From a checkpoint of a small mixture-of-experts model trained on Wikipedia: 48 experts in each of 6 layers, 3502 steps.
Below are experts of layer 4 (counted from 0) of a mixture-of-experts language model. Rows are named up (a neuron's input weights, with its number), down (a neuron's output weights, with its number) and show model dimensions 0-79. Each number is 128 + 32 x the weight over its row's rms, rounded and kept within 0 to 255. Numbers have three digits each.
Before each expert's rows: "raises" lists some tokens whose logits its average output raises strongly, later layers aside; "comes before" lists some tokens at least twice as common just after its tokens as in all text. This comes from a sample of Wikipedia text that the model never trained on. Tokens count by the router's weight.

# expert 27
raises: ".", " ", "-", " |"
comes before: "==", "The", "===", "In", "|", "A"
up40:146132164123091138113146129117080087121080158074118127138109133128157118189177193122177041207188106186127127114139126150089172101168127156109178114134128115094055091132112051097157136088126115132101094128143091119163203122120109121109114105
down40:079108141102117139105142158118097142153083098099175126115136042156086094157095160169208105137094151200126178091157132171158100134098126136127131126129074141118114141139157149139188139142136096075086098135109183160167087169116147134102143117
up41:156140083104074141151097136085097061078196061080132126099178152113106122143107121163101111143166183148079117198094131131147111104127109133120174115150147093083135168107167125055102166163120187137083112136121150101101089079121146134117108088
down41:173092154134172181138113115105139149082116135110137175135105138167146128161142077152076056154178114127131099106171140060103080138085138133089149153109155097087093150111094116079129178137168106116175135155124134103142087124117147149176210145
up42:159181187190068118146190106126171124081197150126160128147179128160059118102117140151162027087128120098122145107132137139140144101217131140023170146129139134132136070113098119132145134158169088161139066132163177152106181161116106111068156112
down42:126119125164110112191115134089123116141097123154080122121091109165082158108145089124130157096161119080083113085097115124174197080092106179170072086167160111091136146121172136125085164125213083096119166148108100120121072139103163118089145193
up43:075163121191110121087061151082149171180200125108125099118131116086152109158091165116134127112129043215082133152117114113142103125166094126109083094122158161130145078158075085087153114076154172082098066118089169121159133115128160163103132117
down43:153109129140102098122134164148110109142082122071043116136137095128133138144154100142134127183077154143109126084211139143072144066111144104136140153097166149156096103143107144119127136121194163122091122171164137125115175149108111110134164109
up44:134105086176196132134181133184156117133102181150123077076076140146152120118111086189097120101157176175084122097186122100151102134146066117138171147143118128108138099077103089152124140158108147152077167126095089110161093124153109147112146144
down44:112141128144151109108168098117143168169146144153180111124146114071091145134145133136123139121130132063175113115167123034121163114139146070116103112108143095116156068125109083089121164169097149211119111087123158120142116077084120134119135157
up45:118100155197225069137139160154121161117137139125158098153109156111101107116097142163138113147127116147139080152109133107122181115115146166167146140166119105122104150073152081116078147099169136149154138116177125093073094105108151095129111133
down45:113135088066095155110118112130157106068115153119142152119155148145087117116106131132154160077130103178081125142136119072086132133138173133168141138117144118139155155147178101118166094049255119142118122111114082065142132103109146058132099139
up46:056178107175080121091108140162131190167123150185140168136149170152110150130062172117120167153134148148119160095128113189116241109071072070132151173118101163137143135108105082168139077128181143129073152136143079135120122107135122114100105150
down46:124116113102116122148136114154107125131106159139140139123163103090158100095175075137149136161189180148126060118059160131100076133133092145153169134103103124135107039147134107119152138125125094081187121094153179137122086073196139132126086073
up47:072112147144147111115126144079110101106140118137125096114077123122064109145121151100188180068131142167125138114094124147129135158155165134130109132122077171115113107140092132146119075148076168163068080091089093095096169119129127110125115164
down47:147116114162089082146142133190123085076125075133118186156154141136146141086095133135142117155176110127194096106140138116075085149146174131112143106126156146076159173083172117100090061122091124137123156113124177163100143124107089158094121109
up48:068200118121097129092133149121152114095146219173094067159127112182123139142099184144095138148129135059140126057155143103121091128105174112143120141122102146129077030112151160101131148169101123134140140120079140255122123101128126123091106106
down48:085162116135169122098188101098111124136163181140169133168148089125121105164114143139077122116103115116180106147098114146179114156069140107095166126158113170126095075072130156125165190091092069145074143101142139184070126111108123115154074068
up49:139127088109169156087173122154099145129097149093144136133174128173105116148205064101154164111169182100120157122113137147107100113103091138095097132149151109089084081081078125127150155164146113166201153132137086129083143134127158062122168082
down49:114176107169163160088119066120104126123111074164172225130103111179131092103151110119119084143074128096124084127097093129136137148156100148098108097115177122080117177111121104110180142122073227124139068164110063173151138154182147200136100150
up50:066102161093072114098134101135087195183072184062181125125115143122164087146132139123117088150110135113181081104148128060132163096121132134105128193155129123086127097094144146095118073191109161124141101138112137109107076144125145151157119110
down50:135125093123164143106133217123116109118083094132115164155135101145166174143133143152122097107137135103111156146092052138121122171107146135117129135169127119145106142116164105157157177088156104105106191065219111166076160137071158115094090120
up51:151162083157131116169123145122113185111122142135071082149111162152089095154169130130136067093172072128081104067069114133133124147132155099138081162171172120108125208170090182133087118141109088117057162106134190211128151145125092080105097096
down51:121148163168123133136164102137090141131112116154172177119186107103182085127084125154147129151152160131112093197129131120136231099091103133086130119121176101146117120150156109121150097096193108106180092146103145107124128164111177100144155144

# expert 45
raises: "s", " |", ":"
comes before: "ed", "s", "ation", "ing", "y", "d"
up0:142175163116163169168088145169029097141096090127141121188106121139123102086117116127101117046115168131186157142118156142110092115211198114143120174153128116096116073183127168117106192130147140104121134171098070085090156122125043139099135113
down0:146133072125141167153173083161115138123241102148179081101144138130120142092114164137167144125190133117107071132148146107108094119121191159121108136109134157131113155193115154097127194175164133096127116120148092104142115107104170104074104120
up1:132120186177126102098165148112148141099146139141104105128098136139188122144121182141138191150138177113175112159162129170132109157016095170179117103109110122119131137108116145129132174134112102092188165157140093142090133174132146113109080144
down1:133113127135118072124106153075113131102118132077150164086152163125126082140164140129100158157094160130075151113082176142096135124165186080079134036100132134126138057114079119198110166108108128119139097180090102223174089164119090117145103177
up2:124178133178095073152073126104159124091116142103124215141073155114137129102122142112075060097135180184103155175085110138104163115177098174193073121149091141099140109167163089101134121151113153128105150107111177080185150174144163143124147112
down2:144072083096167138138105109128129151146066239060057114139093130098191156136203176143105102141156114161120120129135150162182150134166148053119159123116171148105145125155102161134116128151128123166127161206157117153112092116116116137151112117
up3:101105151084123086165106097167155139184141169020131099158172145178057150161137144118066111131147115069106128172116137117123191078183128054151136074133153136137107124172135133129104157162118184082081118087145157176109203121146172145121108126
down3:106083087128139111132123206106138106144130090106169130135134162161098162120167136135130071139128113159140134122134170078173134191110128108118141232151070150139116096178166087192141119147150155075102094073120168128108136133125100093132156111
up4:099145095095144160135142120177169131105142132114114179183130105205086119120109122101081104186147088211138164109168147148148113146126142146101099112118097108114130113153124180144169145105084111178121173122127128163148179174123154123121100177
down4:151136129129119147119095127157116121118081165101074121108170125064143135169081093168135167137170090100129059149143170082118145152129130149088132141123155121175096124098133143115134157147130159076105118099127169120149083102104152125128154173
up5:110110165068119122099151115106127176111144110139129044139168177121161115138152077134143095105115111136137132137100143133140102087134100079132107189139165114106081163075127186064137154122122062156070121128118163106107128106133147146173120187
down5:197140181085100131158176179087157135144144140095076104143116110095140124120150130119101127138146207034129148131074071153143157099141097140150116143106062153155150114153117159115182095100113195079142087066122090122120065121130132113137143051
up6:148160086118125126100122125133124104143127128198161149067071155103111142167170143114159185197142114168179079145158118119110134117091154117125111153128119115123115142067140165102143171157152182163079124133139141157145162154116139103140126076
down6:118123161098075148052072148112112134095086135136146139156092105160121114086119095130121130148124119123132179077163160103116149119106154145158120115174106129157131142152153090156137145097139143147160098110117136117140118114178089155077112145
up7:106102107168159148120166165128103118093102051155101147159126133067149116132176112127145178139120114170138125127133135036133189192156075129083088122136103104158147065147086112077117090125125143134105181096122150100161151149120067116122110131
down7:133108151125088175156173158114157094184108192101110142153092166123113155155155131113162071089122125151181176134168068177122123162090115060121154055144134122121105132116168140176125136129102162106139150110134134109059116072124128106190150128
up8:117085080097145140139100114124157153138175149140152090155084118152210120091126112165149081186178172091100117143171135101123131109149108121200171130146142124075126155152147115158119120111118180164098070131132132133098180097135122118141148088
down8:103088102118233154085174135105109090134111112107166101082052167118111103060092098129179210076118090192152129107208111158139134194152115136125101106148150099145172140146124155133127147106168092092128112203147127135141148184155112112079139112
up9:102134119181042102148123121089142110133159127131115110152120136181168128141119075111162177138143143133134128100099157092127130102109092134115080170140106160116067201140135189176110085142111110144136181135152103095117194103134117125132145069
down9:145111096180168184088153151153115165123112133140141115165119147153088061154116112114114099169091114163065133102197086130084107136113107187206104142131121147113165148196146070121088120056108121207141140114118067151069091147135120083121071145
up10:092097142142132130113116116151158099068123120110101123164146140142120115083133133139129098116109124103105162120091126163139101164170159122089157124127111165112137078137048079119124146171116173173154152149153178109105112185131128164084132109
down10:119161138166122116176140183099153080140093146067091126136129153108158091176137163169120150094105093167106132111079118128168129120129180169147110083149170081119130113116119146120179083127128145148149099100172059116134157167142133140059196096
up11:078121111165105152162118068120183101123157133084122103138081114068139135171122100133133115131165111158150141108149138129166121102087116156112151154133077134172133188117127091130158065065103144102127166148104137085183163150135165155144134084
down11:110140167145153054100091162078122122196174180116100096105163144111125130130136162111141102117153091143103154143064196135127132118125105168120116120145171202149115130123178170110141143128131149121181136114151108095125121145162151067162107151

# expert 28
raises: " ", "-", " |", "\n"
comes before: "\n", "-", "|", " The", " In", " He"
up0:120143094130035125203086104132140074141146164158050144114091150104149140144184142131096086171103102096084173093116118160129161115166119168072126153135087116134067147145135095049119147149056189087145131115149148091138185060134105207124128080
down0:119123114117149099127138080111091120152103204132094131096143163111151150126058050121162148132122155123136155114113138176103121156101156156064168105101123122130158109136071158081124147177105086142153143169129153100149129157134124088153108152
up1:124156075109135124096174117138145124051050161188129155099160100180097148068172153145130123130077132160091115094099127144115141073177137114107109127130102183072143136106120122166112137150114076116108122116167081132108135215117148109120091159
down1:157150141164110085123180092129130103121126086116085143167101175058123125155180142127071131148156126132103175122152094132115125080109131092102140117153151138158115070133145166099136124107164152154127102094131109125114136083161122162105097052
up2:143221107067226110143139130152127218149105123085134121146139142071121133186099110137157106149096134077130138164092113131117164110122099089194125123145146140125107128140162167175172176094148069144150135120133085171123104078133135125145150103
down2:085179133096150111129132113098128089091108080118183094099106148205185112184127120101132129107127107178107133130172105142120129043084099155115096085094108106090173109122184136141111098091133117160168097138163098160146108136153146127108121088
up3:126156178175219109126122118141103147183160147127112129095068114133125165119108116140114120145107126099175143073098110153106098173055114137189104085148134132146186150137105162117117179173111131135154108125114166106124162152125123128151121076
down3:117118135091130101130121101143095149132067075130178082089118120203137116086104180160123146187116102148104071116117111077122135183184120177156116110122131167070132124080167184094149092134096082102109146159113125105115141152082159104057179139
up4:150121121104199125098108128100077108149053098123119124114113142144106130099182167152091150073104104111136096080069124093139172174088087130090179130130158116157087131127122124152149134121095096141069101145107119100102112177136184087142123117
down4:175114100122147134120157171166164079103217134152044187121106122096106109167137107133095101115127092111167143166106093124129158112097149192110086168122087113105097123151124174102171178144074112190177137128149185129118081188161066101090159122
up5:182123153070139151144111082098081072144102031151161110130132118078138137127144120114142143087123155140133062113104125123104097125141174183178190124096132139118153139114116089184144179146129102136096128137085068121127134150144110077173153188
down5:221131125128157117086125104096185153166104147094117114126102173164084079089059170174164066128150166104130132131154117118099077103049081114137103119107149117077109117117119120104143126168090148145076075110139169088102112116130115109135146135
up6:101151114152065137163135104110148100123144133131165219123158164169176108143117115098204067220135122152121094099099142119123152167043063115134131147142066115112100157153171097040140145135145106081052159160058136097165112125126129147150121144
down6:153135151122155107129173117162123097121107210150120112083142101129146119125178154149198098167134086088135142138167123166107117109162093098117149134117103140109128131135100116127103160093165130199128068170137087094149155123119102155142194079
up7:147114016120090106136113098117158170126125140151071194160101130125178129111130046124132091102108149143160130150222134139135133145094120132122111151133114152124146095105142158136126088153128078160116188091093178083090091089135162134129120110
down7:184166138139104095100111117139130102138169122090125111153143128145086066168055168095106171186136114168097119080094189112134090108061123125150113126068171115115117140133089141068109083134114130092125125134182170095149109135136129151113070142
up8:130177090148075148139148149114189115132177204173115161113120095118150127145089163173145090108124118133090127093155162160140124158130089092025117142099110105164141102151126165097142123175112123164144144145165086173121143118117177177168114156
down8:098106143059111104148204119127109145160150190141139164105173153136153097105108164190127101137129164124093112154139160138140092126116066095065179158156154115122143118033113103141176130086172146135124090137119134077162083141128136160124145112
up9:140124145147131142055116104155160113136118152114186135090199133133087123139141156128095201110124152127139129161062121132115119092174129079127092134166128125190127155061056138101104125167133050159135081113157147090157163101134138100093118132
down9:120122113127137141171135097166124110182107103137139147117090132137080109070136093067135140104127112139104125156127148134162108104058113160172096059100183055164095090110151141098097148163163059141116167111081130086156135127169121106128114152
up10:110071147160098109094179091154113136194096092117170105165191129089113105158198152100100108052113162079135130155107132130117089127190173172145128125137134125122129116165145084102121086130151089148134125118162162052122133161125123076117149179
down10:156105201129110125097154159127135124095103099117122096114122108090222135090134124118136132093119113126161065100053094168162166134134086134079121157138063214131121119107126161182077174183115116133113094106169137129146168081131173146110144145
up11:173149094219186159132150180122127103105074138147132175143166129100156135044089132113112102144133102167133135107128133092135187136173127144150150129145102082112134129127097089089101157064129132099075127118142170104142136144131092139122099116
down11:181111078164208106161131159204149093082132096106138082130114121118143177194168154139154120167115135122120110116137135157134140146118112151154085115107125096158175151081158092126086180082115038145119125111127139147114048070115117037154104120